{"num_hidden_layers": 12, "hidden_size": 160, "n_experts": 128, "experts_per_token": 4, "d_expert": 64, "d_shared_expert": 0, "hidden_act": "swiglu", "moe_layers": [0, 1, 2, 3, 4, 5, 6, 7, 8, 9, 10, 11], "router_score": "softmax", "normalize_top_k": true, "routed_scale": 1.0, "balance_loss": 0.0145, "balance_bias": false, "n_groups": 8, "groups_per_token": 4, "init_std_router": 0.00795, "lr_router": 0.00169, "num_attention_heads": 2, "num_key_value_heads": 1, "head_dim": 64, "vocab_size": 4696, "norm": "rmsnorm", "norm_place": "pre", "norm_eps": 1e-05, "positions": "rope", "rope_theta": 10000.0, "rope_fraction": 1.0, "qk_norm": true, "attn_scale": 0.125, "tie_word_embeddings": false, "parallel_block": false, "extras": ["capped logits"], "init": "uniform", "init_std_qkv": 0.0292, "init_std_o": 0.0326, "init_std_up": 0.0292, "init_std_down": 0.0, "optimizer": "soap_variant", "learning_rate": 0.00602, "lr_mult_qkv": 0.5, "lr_mult_o": 0.956, "beta1": 0.95, "beta2": 0.99, "lr_head": 0.0129, "max_grad_norm": 1.0, "warmup_steps": 50, "schedule": "wsd", "decay_fraction": 1.0, "decay_shape": "linear", "final_lr_fraction": 0.0, "batch_tokens": 65536, "max_seq_len": 1024, "doc_mask": false, "train_tokens": 560800000, "max_steps": 8558, "dataset": "wikipedia_en"}
Below are experts of layer 5 (counted from 0) of a mixture-of-experts language model. Rows are named router (the router's row for the expert), gate (a neuron's input weights, with its number), up (a neuron's input weights, with its number), down (a neuron's output weights, with its number) and show model dimensions 0-159. Each number is 128 + 32 x the weight over its row's rms, rounded and kept within 0 to 255.
After each expert's rows: a language model's description of what the expert responds to; "mostly gets" lists some tokens that are sent to it at least half of the time. This comes from a sample of Wikipedia text that the model never trained on.

# expert 29
router [162 135 113 159  88 118 132 122 143 124  77 170  10 152 132  82 105 194 100 165  94 110 110  98 119 119  87 160 146 134 149 181 136 117 102 109 136 115  93 141 116 137 142 102 107 140 131 101 148 148 151 191 114 157 130 160 162  98  67 120  99 162 157 151  85  99 109 162 147 115 167  94 113 127  86  81 103  77 177 122 148 137 117 142 142 160 150 144 134  98 135  98 117 120 104 104  67 114 163 100 163 137 159 177 136 140 173 133 162 182 152  96  90 100 171 112 176 114 130  85 110  93 121  97 153 183  94  84 133 171 134 127 199  86 153 151 137  97 122 171 147 149 115 126 160 121  77 172  97 162 148 147  29  72 169 162 134 111 175 122]
gate1 [107 145 146 132 119 132 152 107 109 174 132 130 101  89 160 118  93 115 134 112  44  93 152 182 124 160 152 139  95 144 157  59  76 127 125 180 116 207 134 182 150  67 125 102  85 110 119 129 122 133 125 102 186  96 109  71 160 146 187 138 171 214 112 134 130 179  87 162 161 153 150 103  95 121 104 153 134 139 142 180  95 113 160 127 123 144 159 113  84  78 112 124 128 142 133 113 134  72 102 137 107 132  74 127 153 168 153 148 169  58  96 146 121  98 188  81  93 101 164 128 100  62 130 127 133 132 130 149 118 145 129 156  59 130 120 135 135 146 187 147 132  92 107  75 189  99  79  93 129 134  99 145 100  58 125 104  96 109 137 134]
up1 [109  95  98 139 117 121 111 168 136 113 153  82  87  99 158  97  95 151 131 146 117  71 122 181  92 122 159 125 113 172 132  33  65 136 133 131  80 139 104 174 154 111 178 161 167 124 163 143 139 165 103 122 153 115 175  87 180 158 174 116 129 146 133 149 105 118  59 144 138 173 117 110 113 123 124 111 109 101 136 173 159 145 163 124 125  72 135  77 108 148  84  76 190 128 148 127 134  99 170 118 183 143 108 160 115 123 169  78 164  58 169 144 137 132 187  95 118 109 186 152 151  97 129 121 152 127 141 116  98 152 104 176  86 164 117 131 147 219 133 144  60 115 100  69 154 114 131  53 131 149  76 130 120 106 139 134 159  97 111 142]
down1 [106  82 124  70 136 127 121 102  73  34 135 149  83 114 141 162  66 153 152  86 131  71 118  72  88 168 210 124  86 112 140 107  97 124 142 136 132 102 113  70 153 112 157 134 125 129 118 181 110 170 138 187 174  98 133 126 170 178 109 169  78 122 166 133 166  91  51 119 127 119 143 160 175 100  92 148 173 124 126 180 150 131 130 145 116 132 148  92  63 109  99 136 134 153 109 115 145  96  99 187 131 116  77 111 177 115  97 117 151  47 140 130 151 100 139  68 159 116 105 160 153 130  94 123 110  81 118  71 142  90 111 144 130 135 100 192 147 158 164 179 116 123 152  89 111 137 118 109 123 131 149 124 126  86 148 135  69 129 135 153]
Description: Opening pieces of Latinate words after articles or prepositions, like comp, sp, cont, ex, dep in compare, contributions, spelled, efforts.
mostly gets: " sp", " comp", " cont", " ex", " att", " dep"

# expert 21
router [102 116 157  67 106 158 116 100  73 124 108  87 131  91 137  72 138 141 131 129 120 100 104 110 146 103 118  70  35 176 128 113 155 169 108 131 104 111 118 166  66 118 132  84 147 127 126  69  99 133 136  97 130 190  79  98 116 130 139 100 183 110 149 139 139  91 100 127 118 144 123 130 111 163 141 150 100 147 165 132 114 151 103 122 188 198 132 164 164 191 123 133 183 122 158  99 160 150 147 131 141 143 127 119  95 133 119  98  91 100  90 123 170 145 113 135 146  82 115 104  81  92 165 173 159 104 163 122 110 168  98  56  59 134 102  96 215 181 162 175 165 142 148 110 179 134 129 103  97 154  92  81 114 140 182 120 101 145 154 191]
gate1 [119 192 147 168  96 184  97 133 136 173 114 116 120 136 155 131  87  69 172  93  99 123  61 143  54 141 131 112 181 193 126 130  96 119 140 156 145  88 162 210  92  87 132  96 130 150 149 101 166  68 133 153 143 125  83 136  78 102  79 141  92 161 132 165 152 120 146 123 162  99 170 111 130  66 146 139 118 145  95 192  97 153 127 139 154 179 162  95 173 140 137 114 179 132  65 111 155  97 113 103 126 116  88 144 109 127 159 145 166 121  95 120 109 160 151  87 125 160 125 115 106 133 135 144 157 179 151 105  83  88  77 160 147 167 124 154 118 170  99 125  79 127 125  85 130 186 137  83 144 119 129 188  92 117  91  57  83 105 126 139]
up1 [104 178 130 186 106 125 105 106 154 190 131 128 128 124 157 100  84 106 165 101 105  97  75 151  73 170 152 114 162 183 110 153 114 129 124 141 149  94 207 193  98 109 130  98 132 142 123 100 145  60 124 127 149 103  84 119  73 119  87 102 122 143 129 140 163  97  93 125 153 110 169  88 153  87 149 104 175 136  79 170  89 130 132 160 128 166 155  88 186 101 148  84 160 169  83 112 108 131 113 105 114 113 127 164 162 133 150 161 139 131 139  93 115 104 117 122  76 143 170  97 112 138 134 182 129 157 171  79  84 107 107  89  81 165 122  93 139 139 102 171  95 124 147 119 100 181 137  67 127  55 109 175  65 127  52 104  93 168 126 162]
down1 [146 117  96  79  82 122 174 112 138  89 172 143 181 104 106 107  73 100 147  95 102 126 123 177 131 140 104 156 174 143 146 144 110 140 170 128 130  93 122 173 177 109 112 148  99 152  52 130 141 159 171 156 120 141  66 217 209  81 124 122 116 141 142 188 164  91 135  80 115 121  90 105 104 152 169 111 170  93  95 173 118  94 132  93  64 119 166 100 170 149  59 181 159 213 145 119 112 122 123 162 144 156 137  48 120 172 174  95 128  98 151  71 124 138 117 180 169 166 125 154 161 134 115 112 105 104 118 165 137 112 148 162  97  93 110 135 153 148 117 119 123 172 118  97 116 114 189 123 131 128 147 140  95 150 151 142 110 128 121 140]
Description: Closing pieces of abstract or general nouns in expository prose, such as sla-very, ill-ness, reg-ions, independ-ence, plus United, government, war, health.
mostly gets: " United", " government", " war", " leg", " water", "ism"

# expert 60
router [170 110 109  92 107 111  93 111 170 128 163 191 126 139 114 117  99 174 141 129 128 142 137  59 121 141 153 149 139 152 107 147 156 175 140  97  96 138  56 114 107 161 139 167  88 197 138 141 149  73  75 100 173 132 137 144  92 169 166 113 103 139  99 171 131 119 128 103 164 120  94 162 145  46 182  99 169 105 145 136 151 163 178 158 146 102 173  95 165 106 119 148 112 160 188 102  98  93  99 140 103 101 151 122 103 109  76  90 136 187 100 117 191  97  92 113 162 124 127 164 114 160 141 125 118 137 125 122 156 118 120  90 188 126 112 136 109 127 195  93 164 116 193 102 140 165 107 101 193 192 112 165 143  56 139 147 157  84  92 104]
gate0 [108 137  76 152  95 106 114 102 146  83  94 160 132 219 114 166 175 144 139 140 123 138 123 135 141 140  90 115  77 164 152 117 174 103 138 118 151 126 119  94 115  93 148  94 131 172 149 136 170 109 179 111 112 108 166 171  67 146  54 166 122 113 164 125  99 115 139 155  61 130 136 182 230 120 101 111 157 150 151 160  82 147  97 136 164 129  92 112 144 125 139 131  96 201 145 138 130 163 114 125  81 122 111  78 197  97  90 123 115 125 175 126 107 103 105 186 162 140 132 142 179 146  85 146 118 121  76 152 104 101 156 166 170 134 117 149 155 150  73 126 168 136 223 149 151 110 145 111 131  91 120 123 125 142 194 105 117 153 185 145]
up0 [125 114 193 150 142 150  99 128  86 126 150 139 118  82 128 122 190 142 158 118 153 126 157 137 108 143 113 140 187  73 118 161 110 130 149 139 154  93  93  68 112 182 108 120  62 132 151 135 115 173  58 155 124 149  90  97 120  84 120 106 135 137 151 123 114  97 135  89 125  88 138  87  68 177 144  68 139  68  91 167 104 136 120 173 141 128 137 141 123 133 157  59 144 105 130 167 145 168 140  98 166 119 157 109 134 121 125 181 147 175 137 197 165 186  61  75 116 144  60 136 143 106 102  99 141 101 182 127 141 152  79  92 123  97 179 125  74 122 146  67 166  98 129 137  83 145 164 161 130 196 162 125  98 181  81 129 116 147 135 147]
down0 [134 159 127 126 140 139 215  87  91 161 137 122 107 166 147 175  99  92 174 113 202 151  70 161  86 178 114 138 131 140 122 105 109 129  86 149 110  42 127 113  98 157  85 135 125  84  82 160 137 119  99 121 116  72 168 112 102 157 129 118 160 127 145 118 104 134 148 133 152 161 119 160  93 129 146 156 166 122  91 171 121 115  58  94 144 122 148 108 219 106 123 136 155 133 109 164 150 121  62 132 110 102 153 188 108 115  74 148  99 115 151 149 148 124 122 162 108 124 121 121 129 160 122 115 114  91 126 117 162  98 125 137 121 130 119 111 100 203 179 131 178 195 133 104  45 119  72 102 108  50 139  91  88 148 136 145 112  75  76 103]
Description: Word-opening pieces and function words after the or a, such as et(hnic), histor, known, such, La, often in species articles.
mostly gets: " known", " La", " such", " mon", " histor", " ·"

# expert 47
router [130 147 181 110 142 135 127 127  88 117 125 146  12 200 119 172 120 149 110 158 142 139  66  94  96 161  84 134 177 140 141  89 118 112 149 127 177  99 158  99  90 159  98 152 105 103 140  95 105 193 135 152  84 128 144 142 166 105 121 122 141 142 160 133 109 132  99 176 177  75 163 181 111 177 132 157 134 135  72  93 100 106  76 158 158 139 112 125 146 176 139  86 109 135 124  94 133 150 148 102  97 112 131 164 160 103 195 140 165 150 145 162  67 171 173 137 123 185  74 103 116 105 113  95 150 121  88 137 126 139 106 114 151  70 210 143 146  43 119 134 115 133 155 156  95 127 106 179  88 125 161 121 103 133 104 155  96 101 155 157]
gate0 [150 150 141 130 145 122 110 110 147 114  53 140 109 156  88 119 129 151 113  55 168 115  92  88 123 181 187 142 151 106 127 178 148 106 124  99 150 109 101 159 176 163 179  91 144 109 135 110 103 121 136 124  93  93 173 131  79 117 116 139 112  79 129 167 145 154 113  63 159  49  95 161  97 139 117  98 112  97 145 123 135 177  77 168 137 137 135 165  94 124 113 181 170 146 112 114 117 116  77  99 149  85 139 108 178 125 138 132 157 133 143 155  93 120 159 148 112  94 167 105 202 115 180 174 148 143 105  55 134  83  72 119 155 168 202 186 148  86 133  95 162 139 120 158 162 150 178 128  82 189  99 103 124 153 134 127 150 162  84 168]
up0 [118 149 150 166 155  74 147 169 130 168  84 148  54 109 184 106 145 155  99 154 101 127  75 133 126 127  95 113 119 109 116 135 127 138 205 156 138 147 165  78 134  88 108 122 161 110 124 155 103 103  95 148 124 144  88  58 143 144 117  56 174 140 118 144 121  96  49 149 141 144 103 149 131 118 171 164 122 120  88  56 154 106 131 159 135 152 166 160 159 115  98 145 141 160 202 101 126 121 195 101 173 139 112 147 109 121 149  97 125  73  98 147 148 117 157 115 119 113 171  52 166  87  77 140 127 142 204 152 177 156  65 119 109 145 101 138 135 123 112 148  43  73 135  80 112 146 117 157 136 135 104 105 148 102  93 129  91 133 136  90]
down0 [ 90 167 115 126 114  14 136 114 110 122 150 118 115 193 105 169 142 100 144  76 144 159 156  75 121 134  81 168 133 136 126 119  82 150 111 121 149  94 151 138  85  76 160 121 124 156 122 132 134 113 111 143 110 104 114 150 109 159 152 120 128 100 138  99 153 177 101 146 155 117 146 148  95 128 122 145 220 142 120 169 100  86  81 106  53 144  74 147 151 232 133 107  90 111 131 100 155 100 150 126 123 132 156 106  60 149 175  99  71 129 153 116 137 110 107 157  68 118 144 114 168  84 165 157 144 150 124 144 127 145  56 112 141 120 102  76 119  80 143 132 163 117  89  96 164 154 172  97 133  79 122 123  73 128  82 162 154 100 118 190]
Description: Single lowercase letters beginning common English nouns after articles or numbers: t in touchdown and tissue, m for metres, p in path.
mostly gets: " f", " t", " s", " b", " w", " h"

# expert 39
router [109  95  99 152  98 111 122  84 113  86 152 154  99 174  69  95 150 123 133 118 108 123 123 163 123 151 171  92 160 171 167 134 163 164 108 114 154 134 118 126  92  81 153 118 116 120 197 163 153  82 187  87 116 156 159 169 132 118  94 134 147 169 164 148  57  66 142 145 223 150 142 118 124 114 144 103 164 115 154  65 116 172 142 173 113  88 154 111 120  99  97  89  69  94 138 117 135 107 153 135 171 141 127 160 156 136 108 148 155 125  99  86 104 127 194 143 150 133 102  98  92 180 170  37 153 128  86 130  76 134 117 119 155  58 102 123 106 105 160 152 128 101 122 151 140 112  69 138  75  98 165 113 135 124  71  83 154 105 127  84]
gate0 [153 158 140 107 142 136 188 141 145 168  72 139  76 165 113 112 114 130 165  91 183 126 112  93 139  86 132  81 118 174 159 173 118 160  89 165  82 126 186 121 113  83 178 105 176 141 110 126 160  94 166 103 106 109  68 141 125 186  90 142  88 131 100  60 175 117 188 156  64 140 121 177 129 126 107 139 138  91 119  91 100 147 117 163 113 124 182 110 120 151 170  60 142 140 126 154 159 147 120 142 113 131 186 188 154 130 140  87 148 143  85 134 149 135 118  89 150  63 197  91 155 144 144 125 140 105 153 161  81  56 130 129 172 109 133 181 157  99  78  88 104 107 135 114  99 120 121 109 196 144 132 150 124 122 107 159 137 162 150  79]
up0 [154 136 161 116 122 163 134 142 102  93 144  84 116  94  99 125  49 134 142  84 118 141 115 138 170 158 172 131 135 119  62 156 143 132 107 167 155  99 148 131  98  70 149 188 126 140 104  73 118  59 184 106  92 155 154 150 118 210  94 110 113 117 121 103 208  87 108 162 101 143 185 135  91 116 125 119 109  91 128 147 130 143 152 206 148 172 135  65 153 128 113 144 210 157 119 180 177  62 151 123 162 166 130 110 136 125 139 146 148 132 117 144 106 123 168  84 164 137  97 126 164 139 181 168 130  95  86 137  49  85 144  87 122 118 162 112 141 118 141 134 101 138 108 146  91 170 152 108 139 172 124 158  90 111 138 147  51 143 124 119]
down0 [ 82 122 147  79 147 149 101 105 162 109 163 153  95  98 115  99 183  71 151 179 166 134  99  90 155 125 171 100 107  85  88 138 198 184  67 203  82 129 130 141 104 122 138 155 101 119  50 157 104 148 114 121 123  85 138 145 162 143 107 143 155  78 109  79 149 189 137 137 106 115 116 176 123 193 132 112 161 134 115 139 169 106 131 151 167 157 134 163  94 128 115  62  98  88 161  97 117 160 133 193 149 114 132 133 141  95  46 138 106 168 140 136 130 151  62 128 120  90 117 117 127 191 191 110  96 155 102 168  88 116 111 145 100 118  69 139 141 144 128  93 116 175  87 102 105 134 105  98 136 106 113 110 103 117  85 116  79 166  94 141]
Description: Opening consonant pieces of words and names, chiefly p/P, R, f, d, sp, cl, as in Thom-p-son, o-p-inion, P-ublishers.
mostly gets: " P", "p", " f", " p", " r", " Sp"

# expert 15
router [137 115 131  76 154 131 102 143 126 148 106  68 157 150 144 107  92 122 148 159 147 127 146 148  79 109 148 136 112 131  97 112 145 100 175 116 104 146 185 176 153  79 132 144  89  93  94  94 183 114 108  83 125 138  79 170  80  84 174 122  78 116 146 107 198  84  82 141 110 173  89 119 125 170 147  59 128 148 136 176 120  86 131  80  51 106 128  81 136 152 107 113 157  79 133  76  55 122 182 149  93 167 144 166 159 138 137  92 144 106 138  85  86  90 105 175 130 136 162 163  77 156 124 138 175 162 164 108 148  77  93 102  95 132  94 102 149 171 134 129 140 142 131 108 127 135  97 185 167  82  75 103 125 141 165 116 125 108 182 153]
gate0 [106 122 148 138 173 166 120 163 135 116 129 123 103 117  95 187 145 108  78 100 102  72 128 140 119 182  63 116 130 134 177  76  88 150 109 119 124 107 152 125 155  59 130 184 120 103 175  89 134 104 129 167  86 114 172 104 125 120 178  58  95 111 128 150 168  95 106 145 125 115 178 105 159  84 105  87 174 106 173 209 118 160 167 113 150 145 145 136 158 104 132  94 155  85 144 133 147 156  89 108 130 111 110 100 125 123 136 102 122 153 143 141 137 130 150  98 111  76 110 119  78  89 167 159  21 166  86 117  84  99 178 151 127 122 133 133 143 169 113  89  94 101 152  96 156 119 164  89 152 141  61 120 186 108 117 115  44 165 127 113]
up0 [125 164 162 130 184  96 116 155 156 127 112 129 172 158  93 178 156 110  94 155  31 144 132 100  95 115 147  85 138 172 143 110 105  74 149  96  93 133 154 135 217 102 131 116 197 101 100 118 144  81 186 160 164  59 142 117 129 134 174 130 108 140  52 163 182 159 117 173 149 185 107 126 173  85 103 117 146  80 129 157 155 114 165  68 126  94 139 139 157 109 120 133 124  93 126 161 115  61 113 155 127 164 133 132 133 147 123 140 115 137 146 100  92  98 120  92 133 144 126 107 104 116 114 123  67 118  97 183 151 131 125 217 135 117  85  98 152 124 151 123 134 125 111  78 134 123 129  74  82  88  62  98 126 164  95 112 142 145 182 127]
down0 [169  85 107  67 123 109 134 151 125 111 140 103  91 125 123 169 115 190 174  99 139 128 151 102 179 117 119 172  68 143 135 101  93 161 141 202 132  85  90  53  71 130 130 135 141 142 126 193  93 104 121 165 118 118 158 180 174 127 133 123 186 133  57 164 138  95 152 121 124 124 150 108 178 106 151 142 171  91 117 174 112  92 191  79  96 104 149 121 104 107 104 134 114 190  92 154 160 134 133 133  81 119 111 145  93  98 140 163 181  63 156 162 188 141  92 209 108 102 113 130 171  94 124 124  91 105  94  97  95  60  96 135 167 117  94 118 124 134 112 130 154 116  94  82 149 114  92 106  87 144 131 114  91 164  97 112 106 136 100 137]
Description: Nouns and suffixes naming a person's role or relation, such as bank-er, son, member, player, historian, director, often after his or a.
mostly gets: " player", " head", " man", " General", " son", " member"

# expert 3
router [152 134 133 151  75 169 129 102 146  99 168 150 116  73 166 130 139 105 131 155 158  99 127 138 142 101 120 109 127 134 139  85 170 193 131 160 117 117 158  93  86 124 172 114  96  67 154 145  89 111 155 107 110  47 198  98 165 168 121 159 117 123  95 137 161 130 121 135 115 129  86 143 154 171 150 137 145 121 120 108 106 143 151 142 149  97  92 182 159  98 127 160 129 132  76 138 109 184 165 158  91 121 146 110  99 100 120  87  61 182 131  94 158 187 133 139 148 124  75 130 112 197 225 146 136 104 138 147 146 174 119 118  92 136 128  89  93  56 135 152  64 150 163 122 151 130 100 108 147 139  92  83 134  48 212 140 123 106  89 122]
gate1 [104 143 157  98 124 153 161 105 119  57  59 109 120  86 191  70 150 150 146 138 111 108 131 149  79 143 143 172 130  86 195 133 192 105 135 137 163 106 128 110 160 127 154 153 168 177 149 178 109 127 145  96 128 105 155  98 144 136 114 110 167 114 113 130 109  93 117 153 100 119 103 129 135 109 150 137 117  99 164 143  65 120 153  86 107 112 155 150 140 170 150  84 107  99 115  84 133 153 131 100 115  27 120 128 209 157 138 150 161 159 154 133 169 104 101 162 166 135  63 159 139  86 187 140 112 138 123 133 113 159  87 159  71 142 157  84 160 102  90 125  89 121 148  98 169 126 142  94 173 151 117 111 156 156 108 104 175 239 111 155]
up1 [123 147 155 130 131  83 116 120 154 101 141 128 102 155  85 100 123 126 131  76 119 173 165 119 210 134  79 134  88  99  93 176  86 134 111 128 116 191 134 152 148 107 185 109 128 151 113 123  83 133 119 115 156  87 106 133 135  75  96 173 109 130 148 115 111 210  96 158 154 111 171 112 160 187 149 124 138 137 169 159 132 139 140 185 146 183  72 169  75  88 150  60 134 124 120 162  76 135 166 122 172 127 114  93 181 116 103 184  79 182 179  86 111 105 165 103  73 121 160  60 136 171 144 124 146 133 136 169  92 175 174  94 130 147 138 134  57 126 131 113 190 111 134 101  88 158 133 153 165 167 128  98 104 141  83 127 141 138 127 135]
down1 [128 119 141 105 163 141 190 107 143  55 102 148  79  77 144 109 119 149 112 151 103 120 199 140  88 126 134 142 132  91 202 153 124 115 171 187 166 125  74 163 145 149 152 151 136 118 135 118 146 156  85 136  83  96 154 136 145 111  94 159  84 164 135 149 192 158  79 117 144 117 186  80 177 114 136 153 116  84  76  91 117 178 138 111 117  73 160 159 196 135 114 106  88 100 142 147 102 102 134 100 110  61 137 113 136 147 155 145 171 246 172 112 125 115 171 136 186 131 115 125 155 147 136 169 127 134 131 127  87 116 169 119 117  83 143 136  71 104 132  96 132  88 135 104 130 125  86 146 153  86 135 170 120 117 124  77 163  88 122  78]
Description: Word-final or inner pieces of common English words, especially -ing, -ic, -k, -ation, as in bra-k-es, exp-and, cre-ation.
mostly gets: "ic", "k", "ification", "ission", " pop", " change"

# expert 28
router [163 105 190 121  86 177  67 102 117 117  83 171 143 109  99 120 169 118 132  85  93 171 154  86 160 102 160 108 103 173  79 132 155 119 132 172 157 154  73 120 129  73 162 108 141 115 141  75 109 123 158 116 132 181 111 166 113 131 137 116 128 123 176 163 110 160 147  82  88 140  98 126 137 148 141 122 123 141 105 155  71 170  76 124 161 126 102 123  63  91 108  99 119  96 140  99 159 122 179 134 108 127 117  76 157  91  99 141 156 179 105 144 128 151  79 133 155 105  95 118 105  62 132 154 147 106 154 202  95  65 138 128 186 119 101 104 117  78  68  81 139 195 150 139 165  95 187 110 102 123  94 107 192 132 191 149 142 152 128 102]
gate1 [104 105 164 149 107 153 156 131  95  74 105  94 118 124  78 145 127 149 155 189 178 198  92 122 154 101 103  92 126 102 112 130 112  88 102 136 103 122 105  50 144 117 133  55 157 202 136 145 105 129 102 101 123  90  96 119 108 132 139 121 151 186 109 144  92 114 121 143 125 102  97  97 138 148 121 115 112 110 151 122 132 120 120 142 196 166 122  92 171 110 107 166  62 133 132  73 107 174 137 129 125 150 175 128 220 130 156  56 130 117 122 152 132 182 111  90 180 141 114  92 107 167 101 136  88 115 147 168 120 108 118  88  99 147 195  83 117 112 106 193 182 126 134  75  71  95 131 123 113 100 144  83  57 103 114 160 137 188 141 143]
up1 [116 168 160 121 139  98 125 108 139 196 105 184 155 157 155  91  98 145 115 134 110  88 158 168  82 109 129 149 140 135 179 120  72 174 156 185  72 154 184 150 132 126 143 134 103 150 114 149  95 101 185 151  91 149 143 129 161 146 128  85 160 112 131 112 140 108 162 113 149 178 151 132 107 159 143 163 115  93 141 131 116 142  96  96  72 115 135 137  81 182 127  92 103 113 127 131 164 108 130 126 182 131  59 127  46 122  99 168 144 109 108 110 123 132 136 105 129 106 170  38 164 146 111 116 173 119  85  88 164 175 120 104 161 132  55 162 100 177 145 179  28  76 124 146 167 174 132 107 144 125 112  98 163 150 106 180  89 117 101 128]
down1 [201 116 155 122  96 101 118 162 123 102 149  60  50 140  97 127 147 126 133 123 121  76  51 126 133 149  97 125 162 169 110 105  53 166 167 106 136 135 148 108  71 164  86 183 172  98 161 128 178 143 112  84 122  70 116 122 149 141 111 148 111  81 111 143 176 140 131 116 121  87 117 139 119  98 109 155 138  90 194  92 136 159 159 183 121  82 135 185  89 158 122  81 118 158 116 186 113 107 111 161 172  85 137 133 151 124 147 182 164 105 201 121 146 108 156 169 137 109 136 115 192 132 183 107 116 206 118 115 147 124  80 125 130 143 114 123 152 143 141 153 121  41 196 142 137 144 149 154 123 154 130 147 135 132  97  99 108 155 127 114]
Description: Column headers and field labels in sports, election and infobox tables, such as Votes, Apps, Died, Ranked, Years active, Pts.
mostly gets: " Votes", " Apps", " sit", " taken", " Died", " Released"

# expert 63
router [142 110 148 112 123  93 100 140 178  95 113 107 111 154  68 143  92  93 153 112 172 111  89 212 134 106 149  64 134 136 137 102 104 130 104  79 125 136 125 127 178 105 119 118 147 115 167 132 133 158 143 102 106 126 108  92  93 148 165 105 161 121  56 110 149  40 134 130 169 137 103 188 134 142  81 201 110 149 149  73 147  88 151 126  82  70 151  85 102 143 157 161 144  77 159 113  87 139 120 139 171 161  60  87 180  81  99 136 154  95  77 147 152 166 118 158  84 102 204 108 132 113 150 158 127 102 120 190 123 122 135  95 112 115 120  82 130 106 150 174 138 125 171 122 152 114 123 161 107  89 123  91 100 151 131 204 168  86 135 115]
gate1 [ 88 174 118 188 121 195 124  91 110 155 131 118 112 112 142 117  94  98  96 130  67 134 127 162 128 137 182 134 150 141 171 145  93 110 100 101 163 140 161 127  99 126 128 138 108 114 104 185  89 142 113 126 188 112 184 103  88  97 131 192 120 115 125  42  97  27  95 143  40 129 117 160 125 129 156 170 128 108 111 109 144 165 160 160 118 168 157 163 122 140 144 150 126 117 153 169  95  43 119  97 170 155 141 176 194 110 141 114 157 140 118 125 128 116  60 152  99 165  86 123 101 143  91  82  72 147 114 123 110 124 129 179 107 106 146 175 132 162  82 133 116 184 149 154 133 166 105 123 118 145 104 119  68 162 105 129 117 181 151 121]
up1 [109 190  90 120  89  98 164 139 111 129 148 116 120  47 131 114 114 189 151 137  95 125 183 158 148 161 140 101 155 164 115  91 109 130  69 143 121 150 100 107 190 123  92 139 132 171 139 183 125 129 167 145 123  99 143  85 152 126 111  89 107 109 129 111 114 155 129 101 125  87  75 140 146 149 167  87 138 147 116  85 102 119 153 114 118 160 155 108 158 189 118 111  40 143 129 153 180 149 125 142 160  94  94 128 116 172 196 158 164  74  73  91  96 136 163 176 159 156 133 132 125  98 117 101 111 133 135 131 189  95 173 156  85 125 114 156 161  46  71 113 164  34 119 115 137 144  76 109  75 142 124 126 146 177 101 132 152 113 123  76]
down1 [ 97 115 128 132  90  87 141  74 110 119 110 131 147  91 109 134 141 162 171  54 168 103 135  76 137 128 147 103 159 173 202 124 110 134 107 150 159 143 152 119 186  93 106 127 118  73  96 203 161 154 147 196 124 101 121 133 102 106  98 131  70  85 105 129 171 155 135  68 180 138 148 151 144 153 177  85 160 145 136  96 188 128  88  81 114 115  96 127 135 128 131  11 132 126 173 124 151 127 119  63  93  59 107 116 147 115 124  68 114 116 138 130 144 112 106  99 113 185 108 169 121 105 169 167 146 140  99 112 172 120  91 145 153 126 203 136 113 105  90 130 169 145 149 161 148 129 155 150 112  78 161 101 139 131 107  93 130  92  95 146]
Description: Final pieces of European and American surnames, given names and places, such as Barret-te, Freiber-g, Follet-te, -ville, -berg, plus Robert, George.
mostly gets: "bert", " Robert", "ville", "berg", " Martin", " George"

# expert 8
router [130 111 126 168 110 131  94 169 106 132 136 162 179 130 169 111 153 179  77 173 134 141 129 101 123 121 136 104 155 100  93  93 136  93  62 111 145 135  94 124 123 122  92 165 194 163 167  91 134 134 120 101 150  78 122 121 155  91  68 120  96 149 162 137  82 174 175 191 171 129  92  57 118 184 126 130 174 170  76 133 145 135 105 178 139  70  72  72 111 102 117 153 105 106 124 116 173 144  78 157 148 114 112 155 108  89 114  55  43  98 120  95  91 156 127 128 113 112 169 150 136 141 109  65 175 159  87  97 142 124 165 145 156 100  95  84 137 131 137 144 119 157  96 154 152 149 155 128 155 136  82 108 112  92  65  94 130 100 164  99]
gate1 [164  97 136 148 140 168 146 148 130 119  95 180 179 182 157 153 111 101 147 137  92 123 105 155 145 135  95 107 137 120 110 153 133 149 108 144 106  52 129 162 111 164 171 157 189 180 124 155 123 149 111 123 187 195 119 149 107  35 133 118  44 129 140 110  91  98 103 166 107  86 138  92 141 205 117 151 104 135 113 166 135  98 117 137 104  74  69 180 149 104 148 131 149 149 111 116 136 107 163 134  86 114 145 142 171 101 111 174  60 117 145  55  98 113 123 193 139 172 125 103  92 127 153 174 166  96 103 161 128 113 155 123 183 125 145 112 160 134  94 135 174 107 119 121 108 141 219 108 174 123 100 147 176 147 105 133 146 145 101 172]
up1 [108  58  81  84 106 188 164 103 170 109 123 122 166 180 122 141 117 135 135 108  93 151  90 130 101 120 115 159 145 153 114 128 154 154 141 175 158  88 117 134  66 132 133 191 179 154 104 135 144 129  40 172 150 144  86 172 102  87 158 150  90 135  96 132 140  89 116 193 114 122 141 108  91 177 157 123 109 134 196 184 120 135 182 129 116 123  70  49 153 129 128 170 136 131 125  88 142 138 134 170 148 127 114 145 149 168 100 143 123 172 111  67 164 133 109 134 118 187 148 145 140 146 140 161 170 100 101 137 131 108 144 121 160 117 149 136 185 211  41 144 103 138 112 135  76 144 166 151 160 142 109 179 108 136 157 138  88 158  82 118]
down1 [102 126 177 108 144  86 124  88 186 148  73 159 135  79 165  64 136 171 115 142 215 134 129 122 105 106 149 102 117 157 150 139 121 134 109 128 185 184 107 133 163 151 138 163 123 125 117 161 132 189  62 127 119  75 162 155 159 127 179 139 144  88 129 177 141 155 180 140 161 162 134 150 189 184 166 170 138 165 166 141  84 108 138 131 130 132 109  72 141  94 122 146 159 145 153 133 137 110 163 222 131 113 145  88  96 109 150 139 104 123  73 158 170 129 110 136 151 110 156  76 126 151 132 122  84 112 115  91 124 166 116  82  94 140  65 114  96 134 133  61 162 124 106  77 102 148 182 152 100 175 168 161 179 123 145 167 142 107  88 119]
Description: Single capital letters inside acronyms, codes and initials, e.g. ISR, NIR, SADF, Sr/TR, B.J.
mostly gets: "D", "R", "L", "N", "T", "J"